From a checkpoint of a small mixture-of-experts model trained on Wikipedia.
Size: 11 layers, 143M parameters.
Training: a variant of SOAP for the experts, 538M tokens, 4106 steps.
Below are experts of layer 8 (counted from 0) of a mixture-of-experts language model. Rows are named router (the router's row for the expert), up (a neuron's input weights, with its number) and show model dimensions 384-447. Each number is 500 + 40 x the weight over its row's rms, rounded and kept within 0 to 999. Numbers have three digits each.
After each expert's rows: "mostly gets" lists some tokens that are sent to it at least half of the time. This comes from a sample of Wikipedia text that the model never trained on.

# expert 7
router:450531460549504461524497489490535490544456519498554555504483477537525480459517465530540438543417445492527463590495496416537458544476555537518552546519467501534457487550570516428503534523531463
up0:469514508500502528454518546583548509464501541610450496435496532559550498531493470576479510467492452437515479376450526463496530471431526494583538433557484531510524497521527588550579494539539530
up1:488516537499426435619477457518470527549555505486534568473478451539560537541481544424490472534513458530447550567479538475497579481523504443449503474465463494498502479546485510492524488479489494
up2:528573507560441451479435518557497590462473372494502508479517520436522445523541499466487446473542468470477512504473563441531541418456529456503523550467473558503539434528457495496526479542507584
up3:406479436515585560465474523497478538499524541531489529573554568500498465432480485512505498534490508492492518525454485515452575538498555513570434500487535520507458554376441547515426483494493483
up4:498412482589491555521517483556497509497463530513485471433517441488535447478462489522535515482434483508506519434586498501431491512521504495537515516514434537525457484489541478564528562485452430
up5:453436503513450568471495461462551490499560472552475603563531472529518448442517454455536441455535479516445504546471486469494528481429546508522491517581535480505481515471550431543543496596479502
up6:558457551440559435492471538469461479550550550512431504556540554509501526502529482443517471507540495392482508512464471499475479557506447457468518507517464524515480538514434469494536514518518502
up7:519445445433446534499474549522509499545479480543488556476514493460507482457533480501446493462505485452558449565557538406474575466530516508517450509545475479512471450570528537522536463521443520
up8:478471468546508515463451536491542504534500526499424507514525500525479453476509459405475542553544471551467465503467570523525540511503553483518525532533492464449485522499467424457503522516474521
up9:474452539514549425515490440477478365490546541515561561473472486494465511484528471503527454545480484477440493459533539481442486541507501552516558441479494506384514552554467515549468512453456438
up10:414537453484545466513495536448511534482496557539563502519509553518449420481464478507494550498539451427482512507494483473449585543520488538476496482521488541501436510477500497520440406467517503
mostly gets: " km |", ") =", "- –", "iper", " =", "- Website:"

# expert 13
router:524536508513476457440507592467537427585489637488538506457593491505525489482565532526518464510505496486465555482459472380393528524544516540522465441497451476389546497422539492498506490491489480
up0:554511440466506544505554522452537549543511513536543534549508470508593436491528483564480489525528495488524469439501517470506498422461589451548526484457491485511506481576514468518436489535511430
up1:499602528467444485504502524440500456563551500528560454477556516515487507446470530426604473477538538522483516469515545448544471526517520550542562493458432395493493498548450603529490523501557459
up2:503519549480495462490532518499537537527542419539501527501473509507495527505477506460493488601485497518590469556625493495553472484468492463419503533494520492525477454508605445471540486475551417
up3:558520480530444515502544488524511546495488527506490550538515492566551455499495554517536494546502514488445479464486477472537477560394537525473541502533490517482565542543515525452481523508463497
up4:584582550527433553432535581488547494521496620506463524401523534544520477488497573572518520482466469497455509519479527494436471539531456560514479518501482468487526468472504530496501507512413482
up5:499497447461467531521496539488511538471501520520490503434489449544475476469487517455493531494506468451479540588518522480459599531540541481537501510546568530504451389478500448531505527544472539
up6:549500460487543458414505491446481499498502562480542488495506500477536448460485538479542491464468416462570445514452477476492501465452502477522468503499490517536558522561491495537491519472526546
up7:451480458461486499432532547437476526506400525493477522470476493532544511466485398515495481582479491539513461577449504494452519560489500572572563547469501522540474473481467503535539504517557400
up8:524475449507520516497518515487506485505514528490398500480515472449530554533505495515498415442458500536596441530520522486443473431556544502564479557544505522505567438445435558475524580494596552
up9:481506442436487469494526463445486450530480540536473535584482497492483539492493466485561496543495490534544462444474486472545461497441530530460480520472491494440554464537556603495522462542504507
up10:570481484543479459494508523557509509548479454529511559479471552475488460454499492555519461564553470480453547538518526497462517530452460470454569510519506551473562490502551543555551596485463554
mostly gets: "==", " ==", "\n\n", "====", "===", " ==="

# expert 0
router:579497484472480432482449517502448425571486565553455534449513514542585516483471554522470401521450481504480473517468510439498513529508518589497480500471436455582473465507479564445517508523501450
up0:510451495465497545486501516499519460531477499454561526394514411475595480444544446448517396575456624487448488445516556469508479449469509480506478473474506436538489486463475488435514519551468517
up1:485493463478474490585503469477457525534494515466437546516466532477475496426522480489500526589529454467506468542506473490477582616540453453550419582499499535485578534490498435510593526502491473
up2:531522498493512513466528526571457595476553536411525571561514484459493488526482493499533436503534438491542604492494483465517558483502514491453541451459476500454532553515531504485526487428536486
up3:482494507486493493482531547509483538485468497544537528455557420403553485533498503528532506503445435508526519417474465473473513435556520484515410531514517472528511539500538532460553443467520563
up4:459481506472512489505511506523510486469474453523407587499535552488497562452486467497420515430420456475519482520516436488439480523475531463499475532481443562531532429464508524462521439464509538
up5:459457501457534447454574551506448521499430525464501490526523540554508547490526540512507444543465514503458498521497425539506480539539500520502498554493471499481454487428506548401470534422396513
up6:492460476457508466507436454487443550458515514502508532480457537504533432427482538460451423550539525498503522489488497524469557493505460526521519446477533452527511593534487464450505520482414485
up7:501555492495593433507524572590470485505498501472518497537581511429519475448550517549431566541516514439450487475521542493438466492523507474495580465477455508511484448407468438493420510504500586
up8:512472582475489481456512521454508475577504571522515496531448484481504500515514514488512445535511458540559510535485441469482447458546538533526534529465452479496474549433475487518376493459439465
up9:499540472526484510474510554493540574521553548605537537477491597467568497463449481493490535458509507422515501500485435491469578443445500543511467492547517487400487521517516471551587439572586516
up10:466464508491498506615509496468438430512480555492529504568417551474586523476460490524423475519468434542486494542451542447566511507473508526484485501426532522487517460567472554473598432469497495
mostly gets: " JP", "L |", "|  | Conservative", "|  | Independent", "| Total votes", "|  | Republican"

# expert 2
router:551541557490542421483512514478488501509491579490470570482454540525481491517505398449507469455540530507453461446509501356483467496539492537511492539424485521520498530570517411477471486465477527
up0:535455477563484478473517477476565503515523514521532524560488538614562471520443443535468435438509429532456450476469525445503523499534585590491543566540445564414458553539505433456432527443513511
up1:503491488619487548440488504448486477534511496484541553524517489502475514492484453462506543562492493440498495495471486526433519501513478478492589474410516426456465452497497480581470551584495456
up2:421502497525573417438520471469514501498521487500532541516506535484491542466533471504554468438509531496467493493518594469428456471518512454501491579493490472505484498422464535445459499579568441
up3:495405502543535451535559539561501532502487510508455480555481512481510504469455579414533479513512481501529530486543463512477517489460473468573547420537507545527484462499423518463527445481411559
up4:556488542521509497532564497461497450489556561450517449541532600563454560544544510499528498413472443482513540386509482431460428499470533475490490559524531561553424589473488482515568500460469568
up5:457489509540430485464560478420529492464537480504553540489451483497490455490468487446486502500503491500462552455458476492532549516453502450490511499491486564490567492539522530490461493542508544
up6:523555474544543492508557536548488527540553542437462568585489479526526516489480476506481486524453456486494554481499511514522478473486454503506408518457535500477496485463553538518501434477495520
up7:547482554554573501495560498464534464505497496481554447538428518532556506497556480513549447504479494518414474466452521463533481474484480414548512467426514467606546484448453523499495493493547436
up8:481461521526550496527488448521564490497516468499494553559526532514519527513490513521545432465450498492525477417482506470531467481497456494508480500503472488459564487552513423479549474556560529
up9:464433529472531422566566483484509486548480566490539550431567443488514458514491581529498491481545565481522559526506512514564444448547494495515506529531505532534535511448564563429502537520423467
up10:517615493445520473487515532537484470529597508505529494545450469470514534548478510490468436561497535515488430471488470515498546480501492498477456459502508527480494487513402545580438594530548546
mostly gets: "ō", " Bh", " Wong", " Ng", "ā", " ibn"

# expert 3
router:558530537555532479522496493509465519403462509505462527513502542477497475497421495517474455519562529532471484475450516435420557440586522489506497468447501540489472511528502447500462507508568525
up0:453529464548507509560514499471525492482470535494553534571580490517485507500468577434525497469491521459474451472556466455520448519552498546473509498491456519452502469466503485453513484415471384
up1:504573579469520489463539544473422529520530482514448460508489504520441423478441442463527496466460467532508474541439479489396489493472474474479555545479463519416552472503505522496544447493500504
up2:494511443479488393512493473538542492524543485541456488502490493533413550488470537465541509526473529513532535566515460441481465548470489486458486565494492455476488468552502480447519474539483491
up3:511542501469524509482462538480427527530524502529540457486489508503453529465488516411482478533430446504404639577524485409459531464526466458509482460455537486541474516477496493515488492471457513
up4:570536540482557496452500517469470551467436517540504401562489527493531477431460500472529495490489485470467542464462468470492479518538389510518413449467472547488472481489530430574522470478513452
up5:512502546502513498506484531510409496481410477449605509528506437501485529518482483542502425549459489480475504423456459454414548527563477477495524467501501503453536506523566459551518556478577550
up6:503505421476505543511508511470524458508524519609538578511481481580507448470510485420491476473474449508443511549474428454455513543585402509451550476494475471523464491422529496433504499491464476
up7:476503518502499532499537493472488486521462535473506499479470479453512527555481466576535539504531478528454467519470502509458483503441430503509496481449493458439559504494445490476536617482458417
up8:443493449518495467534544514542531500580467545534519494442515446562530528469523459447545435573546465442503452528493469526544519482439453526537537468498536493493510469447465506506522459435516507
up9:542507479510552509477574552546611456492488575516485501518536521508538519370459476469554432491515446469384510436476522479557491536506536508546604443522448521502513455494540481551493553526513504
up10:529493515509450460491500531452560485544524486545463512565496461509517550543486505481524484454443473542457454559504529491464483489562487498486472526566521517482420517460513454525518485402494467
mostly gets: "\".", ").", "ing.", "s.", "es.", "ers."

# expert 12
router:454547507506491455522535549486451479518517557529496518512520561519503518433521504542458480503418483405456489503496449466381461480569496510519515502415427505523477451433453496426518514501457550
up0:433471493544448518494452583475486445567495505490546475456556394513503471526547484459497474562554459504515438442535450494557504467416526468481479534494495507490516517489514555535440469484492431
up1:521498503490447515561512539471493587463466505449495497484552486498491438518456479489542465444605494570532474495517500510507524473484510486493468504426524484470553557523508606528506461485506546
up2:490506527547449518549551478497523512542515455421496540440585464464500466523556505490420428535515556506541542496468500488503573469463555524420530556559530499494411542493593538581477483460558473
up3:591517576543529394505515479423467444516430541517519476495494457498507518461517481512442515510483516468476466501534524500525500513553530503490529503465545519462507469493464506507474471486483512
up4:482545488502447542552512485499496543508593483501555500426569515481472539558444519512543434433380455511491513443531562441532462553492495501571414415506481464441586490513525575479566481531485502
up5:575539518449462519448531527506493511523466576521460478488484401513535502574503500441515490494501505488439492506469472514479494439518451448504491484452439501497485547518494588546536545499392480
up6:536543447505543430395524496554603549465517472509434470459503530547515480456473460533504441504572519529515522537476478452464530546451464555504524466523553508458480562472437541511465482466575461
up7:524483530547468517512521487507466552506497542461500498543519422545486425531549482489515455578507561551529489477464500535551486490474537536522435528542504551480547575464497543526502553473467389
up8:500433484534607447546446475493540481521564496514516523510513452442506439463494501508451461442477503467567463500512493555477474545564499538467546527508485395496444544476516473483475587576514448
up9:532483521511573460517521465533465516493462516503555505503469500486506477552537487409510447604468476454518444502513509546535548518426526544489569465529467487488465475498460416474489579457555477
up10:500577550525485463505542444492558538442505487504474501515526409529528494471462430494403437526486487565466465519472424493529470519476419517539530494494505455511531464478478503490450457500525527
mostly gets: "| ", " in ", " | ", "–", "; ", ", "

# expert 9
router:506526489526511527511535489492415518572546546564456506505488537516494452468446501514541473444485487407477513483465508365407460508528513514558470478509448500436488564446469534496537518493504527
up0:505486517528540492460493511454544510556500524442500512479536507512491523537509466478518541507449502512464485509431437541469459542447567530541462457433511520575534456433488504545466523492485458
up1:430504491503501513496478544436476411556503516548501522468477450447523464494404530432454472535551501548564544589508469500507579449513463522453446510487546508531502547467497531444513463430566425
up2:506449553440468474527510493575492517457419502507460564576461557492452483496477450520466508545520448475452470507429513480470609494483546511495434548496485542474526481544484553511528455487577539
up3:548489521507487470525517565590514482445536475521543526447496523468464543502437469500566488504476526485494539457400456486513467474507518529461453490462511521488617481486544545563515406486514585
up4:456546430535460496556498475497530480468526484464530510551501559652496513463512509477478584477475513511506483461547503491502563475493486549447471497504440463483502568514502494466465509505543502
up5:452512529546458457630454512514410509437557532497482493432466443483544452518460530466480548503486525493506496532551481472459460502536389444550527521488469445472510494450466454442475483469552528
up6:541522512452483442532484552569509604504455530503463526498474503553533443476489524537435493516530509502533512537537543525548544490525508473422489483483528550546482470514492494566500508521490488
up7:537454524546569520521501509476495501514436557574486514497458600505503556447503494486530546454477480506528519548495498525473503508488477501499473513441487516478424430522456458568554485484548443
up8:463448517548486475530472512535530489528447537464495564541495510484507501496509490521520437565516521494469509536483464460472570504528508493549523476507538440527532408469489520509475467507503539
up9:503478536497457429527496517446444502542478561519483533545438538473496467513521460517455514524444458475479471464448524536482510436596419478524461493523474543531513558528415491522517553530456507
up10:449516456537521548530499500501504482447475521482513541474505478510458534478518490478567409495560512490489532481552428490542490519474496431500522494458561471499527489446491588521481525389527539
mostly gets: "255", "2", "1", "786", "120", "220"

# expert 10
router:496496549596523474517517522488518508557453591554530517561525514506510459511410495496488513525519476549453496471478456469565480501558461533574535548506519438487538505485531515456506464450482441
up0:470469531517457459475567573538468396532464488499532457523511456453563442459492526597525494522525498445378487484476514488459537513554478516412441471476489424493481449456525537428458581466500529
up1:511559517510522499479529497532496462552452513467535521453506444486424506495475528446456487468477529551548462459471520495530563441556479519543526495429506451500544478422523559491461490466557461
up2:512516532480488464559612511539489586505540468522546496484557569455439512519507460475503515553419464525490492421449505484517425449461502555541543486467473453444458514504557578567556490570507468
up3:509525420465475490524531495485469556500525443522502483513520539513476472473502394570536473450507499525565510548480510492544531423488581493513424497517393557529447485501423502480550493530465443
up4:552422499503495459536535508469458583518489537526519446522566525548462498465510482548498561571498544507485498514482441451540532549485471496458447498445508516504534540526480488492507409455533456
up5:460513467494502535498516489482485491466474564542459430550550496459475452460486480476598482486559494519499528508431514479424488506499469516484513377462470499474519541504557463535519542500491521
up6:525438512507417487514493516529428536598463581496484505462483435515533475475509505482543553551461501465444468464448425498477541446553539529527498449497477530448470397548465510515562430402501490
up7:419505419521522462516410506542470440539445532475476521490475533446516535462531399551591492462572414497500511497464484518427491504480473478509565447474563545473530546542516487458488536521502532
up8:461439573505439445541506540494470511534473544492497482469466460506471516557567557481463508535494477505505467552485495494378485571482499479433516496498490515512473473492456484461524473468477435
up9:500529516510493487423555497518553550510484477405507453443503554588599584549478436527491474433495555478609465509435595511473486435442544476538454511478536565502450452476504476512554509563490475
up10:538495542519470560454463504503460367560460501516487563465502573460544481510548472528528509429528443561445405562525471506482479468496495482515430458461458513550489541485486516490514537547477495
mostly gets: ", which", " which", " who", " would", " that the", ", he"

# expert 15
router:447535509551516468523495525500514483557558566545494549485525493507546530482490502478520449582490456528458465525480498424396534511515479481573522566478496505466547481546504503535523506457452450
up0:513541486508508484489398573480483578538478470440492464524507550489445539478500530514522511478487640409517454507511410468562500556456550464424482482461458503515511468518514489538519515430511595
up1:505511515494462511467495550550506513511451558468523471477451468503504467503437433524543512485556500535514475542523580485472485449481487489510491542522490493461469468445454525533482461556457420
up2:530533502503493408442488515638422529482559490548476548505448475498497525486543445426436457527522509528496569516519470463460460504490527506452487494531464537439525496445517495489493504437468480
up3:542483462508428543512510489479488401487538425492461499513501479485516513468481484533541472434498494467486508509528483452472523574472523561457550422491493438520495529480509426502460555552522514
up4:492444538502521513450469514402602519526566510520570565508521599453522497466433423474510500568508513553521471491457512528533528494527494585543501509453486448482457530570499563509503432508506504
up5:519442506477506525490626468524514460513520492540569538508472513484502493511573510551548479464486484512508530457518479492474503443524451481469484429537429551533448540520504485464523426520555495
up6:451526549381499523426422545569522546513514432542475515498519539426519557565472544494485499472537494422554496480482512456438501564515535488423487501429481496463514446473555473504503524479492445
up7:445497487470442497500467568492478529545528550482510437538482505502556566540478453556470523472566524411537499556542491477551524528561486531523436538463489519510465458554422513582531526547480506
up8:502531526588445468551475422435545491535521490482507553541480455532574505482544439517504450542495472533539536547512535493520533532498481467507528542504535493448496545562533504496547458533516473
up9:408540440520557513553475528553488472496482536493471532462499569523487542507482525542517548432573546538497437482542488472525461413457474566471487510496471503433475455502485463523463548484527537
up10:465491513472540515460521486544512436491529539510467557531449515509465500538491607444580529462470518566410565545498500460496473425533481491482516568540511444529578507560519525523525556473455565
mostly gets: " made", " began", " received", " died", " took", " held"

# expert 1
router:504527522520478520445529433474485463511498590516495485482448475495586452485417451503520452534486425495510494526455499519392545499541488561532548512405493497504521511498478549532547498475452540
up0:476459525539517504449486490469503550544437490549502511464448523481484514488539480519481498553515532473590577504455463467515574490479442432466493445613506562493458561499363560553595503530509491
up1:533545474487545456515500508438547478483473453559593459498516473490562485493552450566577494500524527516516550463468497468557488467509526456529451564523539494472511544493489661572455567485480521
up2:453439464557553424500521506479519486446444434509478506463416514447597467506471471461505501488563517496530453524548505487504566410544503446495462483474489457544505488521508431539535512525465422
up3:473487491459513521588484599522527468570452457571517501461501508577613565465514482532549517496533523511447457441546538481486489550513532477573469494478527508462566504482454470534548450453542435
up4:564520485478555481539582456488501437422542536517482517527566501483483491453483580520529490462490452510456462481478487495450502521469484523546451472522484464459500508566446513456536536522458503
up5:480499478532503486538457486495502463508508442492601553509439473506464577431422509471559467466523489538502557445515459487509442524475533472446549523556470526476505533600480517463544457543468470
up6:475597489517532425492520480497439588475558507499518500502569525445496524527469437519540522517523565548477451532467491529436565469475525462482503513518438529559510455498464512482453499505497516
up7:560486477486477495388565530527470491524503489533539452490471471511552455578476489543491490470592478546518454486520429481444474433605403546512454449463450440496557469563583524563524510534488492
up8:479475555491489459494507504515510467506519537484505508483507461425470454528481447527503486478520477488485556469490494498429461460526498435453500495454515480548541458513495526495500487504412573
up9:495486502499559494448398512525560484536487575533503536474558462549582507488496521477522467414499456488484438471553531502513460617527478470491500521456473572532497516502412502483512479455509525
up10:487480476532464444491552466424511441553506501469546519541447503483553483427606502434445431522531459557504539574483481454527585499548517497560519554564517541515466559529428481511521490571517528
mostly gets: " in", " between", " at", " at the", " of", " of the"

# expert 6
router:462526513532593509464523543432484450563542583584463553485496563515517477477497507498527439523512516470490500447446463398397516516506528473566525502465492505503467525518465460530416540495529455
up0:471509544457509491499462429593463525474548438504463494423505525494578455505509453491530509461543540527544483400457494493579439471494494561433489447537513520408495504451500542483455541526417518
up1:492560496467515512480526455534473488521569412425451536516565538487576483490506599483534455503582447449534534488466453480510515504525500533520533529415513549525508523493500420616496458507483470
up2:468522503479501499509476592537454472516496519517498537489452509475501475482499418453564507498575518480445486490518467527516537471541472517468482549453416551444489536487546531458507450520478580
up3:462510494532518546479580527510491479524439536505503567560433509516556455480511470525482483473517515407475462509467487493546508491516562545546533492465533470509465528537548503552553469536558482
up4:535464531534501490479451504514477480579490466483531547489472493543500483536503507513488429556465507468498397474398527480452472497480502520572474515390497567520485545460480486562506484482523500
up5:471539499572494498457506451472496479583528568432471572452488568454517497536590508526525462475522475514474483465431527460495495562508533472434422552494470480556512502519511533547484502474447505
up6:512506547482447446535486477562543423503511482388504511562475510496506448511467549510484517503475524557488444503435548460508498455493536517499524527468377599548479548527530514444534524476456555
up7:511531514528577503520456454449444433540573491532471517531478503468479438533547465424518437427511510482437485483521441457427499603453537423523520516444535457381461536495539552516592508460511513
up8:456536450499481476450513506470441436526442541471510542475508473468531473491500504451473454511466432524500495527523567483538511508451506570551542544516426526505509487508474573530521465610500532
up9:531506507465465509486459494561595470487521500452491542529480480474526446489541503483501480405534513519462471533475554477443471467489502484470545502504498470541430559527621447548512474487482506
up10:499481522418470500512491590580468481509488531531522513484447463440519502496512549502437472438480509490449521442500459497504471484514529534437452468470471496439542497486554518481522470513408474
mostly gets: " less", " low", " int", " social", " very", " med"

# expert 8
router:470464426488461429457484524490509522599503467539555515477531517473502486455529527485506412497533444426447521522413517432487503421513493485484528583485534518516499520485486481459560486478497454
up0:545499495582493513470444532509514502525503497536488550483480451489561424536466437399573517444516501580480451445491475511540559461511455405514475524487472520470527504596524473527518539402463422
up1:484457529564494430436539516548488463561543526498534507491528474481460501516500530474555526563524455555441500445555462479545417424577474479582527540452433438496482489525484519552467468463492486
up2:532495473516561429537498554501492532529477472575512462510527489491503453408531447483547417533499505539487525494533495443507566528487450495515555511464379529470581493539585498522489515532563458
up3:484509494543540430513505460496523485533512439521573510471583468480561508480538487540527395481468476488508504445479542471556449509523505521546403475504513470522460519486509546516488496529525520
up4:416523506564558425463425524453510492465537511478529473560479475560528508502419516510479570488558415547528519460501440453507472463492453553500460527496573446458469462526514516544519541568522524
up5:417538453479531495482521450483541525510552443475508527493493552565526521488476498485425522535483453536504516423497470465521440521433558539566409527590474466485447458497513453503477514528509445
up6:448479487526483465537519448492540482474502477455531552480485489506573505449546518486465468494471505535521525519411517464531534479537577540481497526525467464473451612460533548559545480470491552
up7:471460474538476410522510500552428529559462492562545588508470520524589456537491447489528420579491477496510443524492517521429494564452470487502437495528528480525533516528591475460452477523454531
up8:494560494480523443534486523518513487549523513424506520500428514524475450473462486474484477493503541479449446501479481475510482523542537486515520540459531546473518480578512432478527478482567488
up9:495457487526474496450495480571486449496545522470502503539481551488539557545535526528578537430504470494523516469452518467484485513499515559490476492573474442554467432543496365474467429457525469
up10:479465503587501474458472516501511562470380497534483527447488525526539511532461447521516475535511471485545502518383473536469526532466522516488539558500523472529462480526483496546483402482498475
mostly gets: " and", "s and", ") and", " or", "ing and", ", and"

# expert 4
router:543543453524472500521496493500451511587433517493495526516455501481469464508458472508507435418477472467471462528476452373451534504467481499538489513429492478475479452482464499565596487528550512
up0:430451428566511513583414489487483569557485521503455493529536536544469440504394401462550520476572495455560506619491544497519445469466462464509477621539520488513524479560479589458479445519512582
up1:428485527524502523487467483505481447524469601499516485475510405463471526472524500489487501560512488509471539539483437521461499517506551579542572492505539450498442536490510534540441456500460496
up2:460505477478447563508495519492446492497503470463496486495512571556452500545554481513453418465570475554395509491456510518461538510458497577495479500518518505500529477617586509525506439586485518
up3:532552488486465540448502490574526498454466472444435500523525524490479492556530482475462426505478499443466529472438468482501528473446504480489529549474514493504400490489477451493493546543474472
up4:434411449531486531507415565490573503432524501474535538528531504468520499446448549513453451491453452403415539530530431529514496442461505546590441400465491527548464469501459541524487523526527451
up5:478510517540533466523425560486466559533495521519512482461449509453494486509541563477478490471521442458485492537423513498515519464565516473502508476442484572561429485495481539512466465517514518
up6:496524409507466511504506547531478410541448492584496514571492466443524480449606527519451487482530544484481481555449477494432492502512564492515536531481535513617446497559520504510510515483524439
up7:537485492474497505504511472535460515503524526530535492500598506446561474532500579505461489506488471515549476487472440467479491474521507417533465467482454546497460491479420513476549523442512490
up8:519570512476509453487476545542515526531482470516451509496429529470521524470510493501442479448451514451507603563465483488459496525538467428551508549559527524556453528477424455576507508487452502
up9:543467513511519540514510573475565515417482515515509491552494451516510505488527484456440472495456492540505569494448519476508518442517571473534508498510469470531536475480464494538419489491483536
up10:562469490501535524530536606488480606515413488510515433600460546460470415404428482551465481507465476430463562540509480523522465489473509468588533567468559494523505481515545569450421521490504523
mostly gets: "ñ", " de la", " da", "ão", " | FC", "ș"

# expert 11
router:518556476479504475507490540426510519539431574493495455453494463523449437501523431516465413533560452468503455459488509420502468532563503500516499564394516510456525532548470575527524510569458505
up0:450494489457514446498505498458543509587505525449445491500500471527539463518557449533522416480489524500495528545547525500487548549446523411480552494539492515520583490480440500509540503489457489
up1:537558527487491538537515478506528542526487459475440505426504477497510475544508480383470475528524537539544481503564488488493470504546476559474481513545502496526507543437503493535513505600389455
up2:447532524475560469474491512572503490498479492515504494543552508495483555527440507453538486511456540550481499519532510484474469497530558448443547548542525487477528490499511520481450502473508404
up3:484516532450556495530472478574567506481516523481532467500487502477509543525536504522493465481404556535533496553494532490478483478499496461469479401502594456517522464516634458529506471456498577
up4:443545454470508508501553505393491485503565566488498491539513440530466517546547409444486521557471488508464520478507466521456486525454468497417530501497451440487536442557516531473449498594560491
up5:478465459403398548476545557531474478519564415417477515504555520550505494477466570506460447470459459474485500461401541491422469485573522585461518457474482485510556519498531400486528526486461492
up6:546466552467516486510449601518453460569528462562486532505548523512566510489462454449545529475487481535476448595492562463450535471526538492512423520473400501546422518445484455538506468449505470
up7:508450510442501562509464507500479534475498515512481447449557539485489498485581479581454473564526483508499522547520586509449512527528464524495462547512488607475459511525467467515513527509526421
up8:503519479562469511449519473482492453484484487474456556502454532557504383507492504487407500436502443460486430533489461528479486507531510442536520495519497483484494399474496496417488423493537493
up9:554477533565545543504523476506466468429489510489483512490464466420509503522504450540543484565431504532452445411539517489519591497473459553488469570456459526523519471517413486544497561460558476
up10:468561429532546469523500506495558486477520539488562466478536440531459511554485510490492524591475519530501483408522466496471587475525545452541434496492480493506529514483535580519427517486500532
mostly gets: " km", " Military", " third", "weight", " fourth", " cm"

# expert 14
router:490494487560538436501563495411543462519491596530529541511515547512542459499514443576488412488493462534509508455470501449501518438499459539532525467481473544474492482604544517450507494479481433
up0:448509467555498461433478451532477497519547551509498517487478465540482475609449508530553483487429539498511444469492464505490531490467560484482517461492432478452484506528518509540486528472574426
up1:496475536408456442508456495486447491553514486471542418457436526497502456412467535541479509465432447462504516464538475441483491533515516454465553511431455488535481538482464509502424527486484481
up2:520497522477515478498488526490455466492490542578485449423457522507540522499487558469494516475425518521477534552495484480518464510496415499503490498450488516451528537493485530530454427408473499
up3:417529415526459472543515513511500520568530578553500515477532564441597552486465407482501505440563556471568440542499528513477454460472483488446427526482527542499501487508480471545523484484516480
up4:553504496494439530500576511542509489560506448545472476445562539581490477502556511519510469548554510476531557444477499514473505476511490465492525479485437593554510479495495482399440537513468517
up5:509542434478556538535535512531511554554572460543508468498497523452549472549506583555498475453444561567486553460556529444482470536529524567597439503454446505497486483505486510465521556503539573
up6:506431387499584564449451427468516430548514600566500579447514478527515457415508524464488396538507421478488472466454518468472450456526495537495456500527507521516432485431509461482506523455521488
up7:507537450484531541515528520466518533514561526553468597488529403475529477458515553553508447482527460507499498502500529489474460461531472503527503448467537504489498506466498523474438586503528585
up8:474466504479520512513511609460509469531509491570531491408510465557508536513481452572508524458499421507540492559473479460537605471493470481518489548471471512538480505513471461502519457496503494
up9:484478461444544489466489521505419455484473545528461475502440479525491534504518397551467473540468527524510510518493515454476506541493425512569527545541509549437566501462486461514507520516537479
up10:486444515519421514477463506476487519487496503431558554574514491508603493513408473488513454386534539531498408435417501479505479455453555486563453520488478487513469479521449473527536494501519513
mostly gets: " Museum", " Committee", " education", " direction", " Theatre", " law"

# expert 5
router:498528505522534452494440550499483489427550485570522539505482545511546494501450494492541442446486466513494503523459466443524461519538425443564437527465449483444502525534516489514542532530526520
up0:519512547486455522528506529536556529457425459467509487476518491506523501477564581542461439556522486547513498515442455478537494491518478470508498584522495499477480596485509535501404479506474516
up1:469468415502469480544458536541490491517589530565455460475512462538581478450476587479463447463458549505510474542455518511493517471541455473449519495513563538518462558425516499478511442551552481
up2:521511466491525485500519547514534500508471470531533495453504534513454497468454521491564454545510593487367436522484511459535392438512493460510506534452554532483467553455511539484487513494514495
up3:510491487505464474495540500474507480505437504562534480489514550539493538563443538540489473556398451430431539498454536467506442479506456539550521503465559506527504534371521534485493464496481497
up4:525500458492509473442445495456571503434460470507516475463529504590470478479450599415543517512478480552567565472531541490523466539513458552541524447556544441432547487562457500529502526561489491
up5:473531497466498552534485508513541500527515503581571492513544508525472437484498495518425518534505459460480586587487481478498484469601422523503502491468483519494574526503546524447445481473476558
up6:520499516492470509548541498486466446500463502569536497532547433524487477555463414524542473473506450517510536471449461423469555481533481513509481548566541518490440512421501574556519447489519493
up7:461458488492523489520481501493454473479496490555477537457546524495503499465558511522506467477511422509486515472502522461476488532524537561499427518539520502474424525512555515497601432507418515
up8:450568598478513423553575497485541492514482545525498486464507518493490506433456498567499497482431503404479467501498465541508447501521426489485541548529463499476531545497599492464544468503551499
up9:511540510442493390510538492494549533536499471457538557498499503496436514523486407545497512454522498491530538486485436454477450489549470507517489461477522536560534542517480454491576470596531507
up10:440584529428547543558487536552509492514505545509545555506517507507517554500553532496523541583498488476565546521604511506465482542531494559510500539487533424486507561481453453502507516437456509
mostly gets: " Robert", " John", " | John", " William", " Chris", " Peter"